From a checkpoint of a small mixture-of-experts model trained on Wikipedia.
Training: 630M tokens, 4488 steps.
Below are experts of layer 6 (counted from 0) of a mixture-of-experts language model. Rows are named router (the router's row for the expert), gate (a neuron's input weights, with its number), up (a neuron's input weights, with its number) and show model dimensions 192-255. Each number is 500 + 40 x the weight over its row's rms, rounded and kept within 0 to 999. Numbers have three digits each.
After each expert's rows: "gets" lists some tokens that make up at least twice as much of what it gets as of all text. This comes from a sample of Wikipedia text that the model never trained on. Tokens count by the router's weight.

# expert 57
router:507465505465520538489494533516521525555492470545479448521522446460495456535401499461542447477467500465448446456513478541581491567489482413560529403528513438421491443541521478542520481577512551
gate0:508521445473560485492517561482536498484559472493471487450522480473574398480534530563500526471488585503482547483497430513553519500544511458530506491515585474519492495526391541478529518480455507
up0:443523552439476537450411450488560497490479523487479527462478538500491456593535548523532471447537522491566506565498499514519474461552496526471507559493489521506501518484528500502537505484456515
gate1:524444491469539489510486540552481515482598542508607502528490494468461533523446522530544503548533446540461542523504454508506492571499452547509498450489476412480527527463540459409542423475444524
up1:544488499527468557489449516522501477508439467550453486488529512496499517463548457489513498509479471463568467477395541492547542453471537499494499506473505476515495515512465557610489580537503515
gets: " F", " H", " h", "f", "h", " f"

# expert 115
router:472496512428418539504497532536566465583494499516546475512590535504393479469422512491538403468488504503505477481456536525566451455524489499517567440448484507451498489505529464556562428522449521
gate0:494530539501443520481461546502570537432500515463493456418543563571500494504492446553555541562544496498493521583443475448498473480521471485460552563497509486500520466523451583537505495448470414
up0:480516456506546504527566494500491522566531472524608521600398500533498467556501566460440435406468467587485439461544544539452488461400542542509469466581554537509484477507524468473536519542549518
gate1:459472548493465541508490455522484534442509481458529521502478458502496460475515500493458522463398528563575568508552481474503567534422449570559551475528521491543543549461506542568529511454513556
up1:480416592510487512564457511535463558461572502462570498527525512524501466498573469481504519470473495573515547494488492500493481538461439499518552414483572498550475529538504538595478478445555528
gets: "ian", "ic", "'s", "ical", " American", "al"

# expert 48
router:509469526434534489517563510520595520573537456531486533479568480476400484484440539478490425490496480487469500488515476513539417513483435414587595443431519442495502465472517522520492461507426515
gate0:467471484514533506502527478501503447485498526469503466462468533449553507617531535511511502485518442512449474517535454436523486421498427474431483457459478535509504497592553495573532514546517515
up0:552478505499451545444478556535459503473502473455524517532553546598487460397478524519478440477453525553503554437465569532511556495539564499508487552533481448425468524431477530506485473468544519
gate1:529496480540460482496417431438526440500501451478511508472502529534527553584478469537464464482482553547517476497544474507501494498463459502512510530580482510495582560456461513527545441422533507
up1:477453499501478488442477448492492505477510467503544511428438529536427588525507424507507492509437591514571452487453560511490451499470515537508508485529541510497590554424423491432533508432525511
gets: " that", ",", " to", " a", " and", " the"

# expert 76
router:447523505424451506493542525464518529580536437520517527464558482497452479553453515467480458515475476501493467498532475508564436542497425415558524472504558506487487450438508501516490478494437504
gate0:484503549406466474473484478519518507558503472475565562494465582561585519476466503484532462502458455512580544433506444531543543446466487548513555438522460511528493451511503439550479474513476517
up0:444547555419521505468524520477478502532505435506559603555534545524575514457525545467511498536462503493525498480568437560491501500498481478492540477536522509522489396474525466477480492502457495
gate1:465577524437498472525395469454545558550501510476492526421547483420513542519491436460480532499557504472528498550542460464523482500526464478468488516438558476433514478492434546465535565435549464
up1:471504497445430432528397489527514528518520527524492580486502495455553536532496430549493542518543492445517560535545495489535483509458455460512524584440562477431538438517449506402503550450562452
gets: "ed", "ing", "ated", " out", "ted", " up"

# expert 52
router:455527508523438545548532494487553462565476480558434536491568527502453479475476485459496421537512507458512487513518496506490454437442463438554506441424558484501470532452521531527536487535422529
gate0:455487503489478509571452478460467537519449500505508518439574466439449526525498489518507540522450482518613590473536510444520483478487493499515482607487458513558542511543489519547510489412522523
up0:552521489545545580513486449518501514408457497556464483505507544461458488496526561490450448431500495503447434488464476466436503555509522515500501501581476536372510490443520501494501548556492422
gate1:521493526594476546546469542575469491467529510488478576455497512527471450491502464466519517485485465489447561444513484557437535492546595480482528451466468473522530491497556488535494485446494503
up1:505573508532455556497438487533495500473561514494467452479542504527476511492467499442512477546506377488464493422499500507519558464547517469554516461473512566483435467526543484493564510481529427
gets: " was", " is", "ly", " as", " and", " were"

# expert 104
router:503438502448461533566569460478555508535556557554492563465524453478459489511446517454497445447497473471451454527502521530532461535432513444583536457541529501495468490454544465539531464535474512
gate0:454479573445479519459443408531563519503495531523542476467517474522512416507506521509603513492498510506547541467509504498495566475504508491446495501525508471545523499494572458469538493494554555
up0:544553508546525541420514426530495583501516506459510418497454490449489555533483418538463454555554503518531449483499410566506393474489524461492476460492503555470504501461450456510458495496487533
gate1:423489471519501437540522443526493561514484474475536478560384491473500537499485524512479509508467532577455505489580459545526549556511530554493518460591510530481568539477514505491531566463506500
up1:514471541482528492539537483468474551524542487478548445488461449467513466531584489540459484414476478551477514567664401586472540480503542517558488439504514534514527544502571502520512525524475506
gets: " M", " N", " R", " K", " T", " P"

# expert 117
router:506493553499531518523491585514579495518454528544457470461621504460415509460431509471507440533526502519445486453495525499611455453525501462476530496508481475491480491518524512582500484516431539
gate0:532465500476485483439512488488487456463535535480561508499482567488489484572506478533463521519531482440534480454502497506400513495543409538527460467444507590557552487446549536538529486537485415
up0:508461526537485547519503508500514508426520508437520446459537593497447553537466518550447510521485528466470525480472524525443499436536461541451507446454544570508481543487533541536553446541433414
gate1:431513492481505444629478533506570481474509490471485492502511559468521534526495549535499493543494550433478504489516442457512465564510509555499483459526481524593541506458513526519548530438475429
up1:487498496471478456495497454499569431540575531533517519483486470488463469444462496503484477475482480513520467520477495534539487531479507520535464461550516462456460535552565463472585470558525490
gets: " the", " a", " The", "'s", " his", "The"

# expert 123
router:533470501535526587519443571494566476509485538535464473477574464460449472448530487466484451518533568469442473489473511519555501458453478447517502479438488478474451471524551523541499536504420493
gate0:563494448520506497494471478488476502460503504550483464522426481510493553479520482548511526473477559550536529462421503443454573487498503505519515485446535516460480516485464557470465509429518497
up0:579480473531512488482496466491500518473486497500493460463479473493513496526519475489561470428488495571517455442486504480504562514525551505506475546471496490498454507460462518460443512446500441
gate1:494477496507497428460485494430571490495453470480471457519541472549517466476529514453537461527506549531464528530463415461531567402520504528420461511520544494524497498561512485516465533509586493
up1:518423483498557503467484494476516489532501494515493469462475507526524474519526523497465493544495541492473472539485460483503544415514445522443500459551562490467498461591515463485444542505550460
gets: " the", " a", " The", "'s", " his", "The"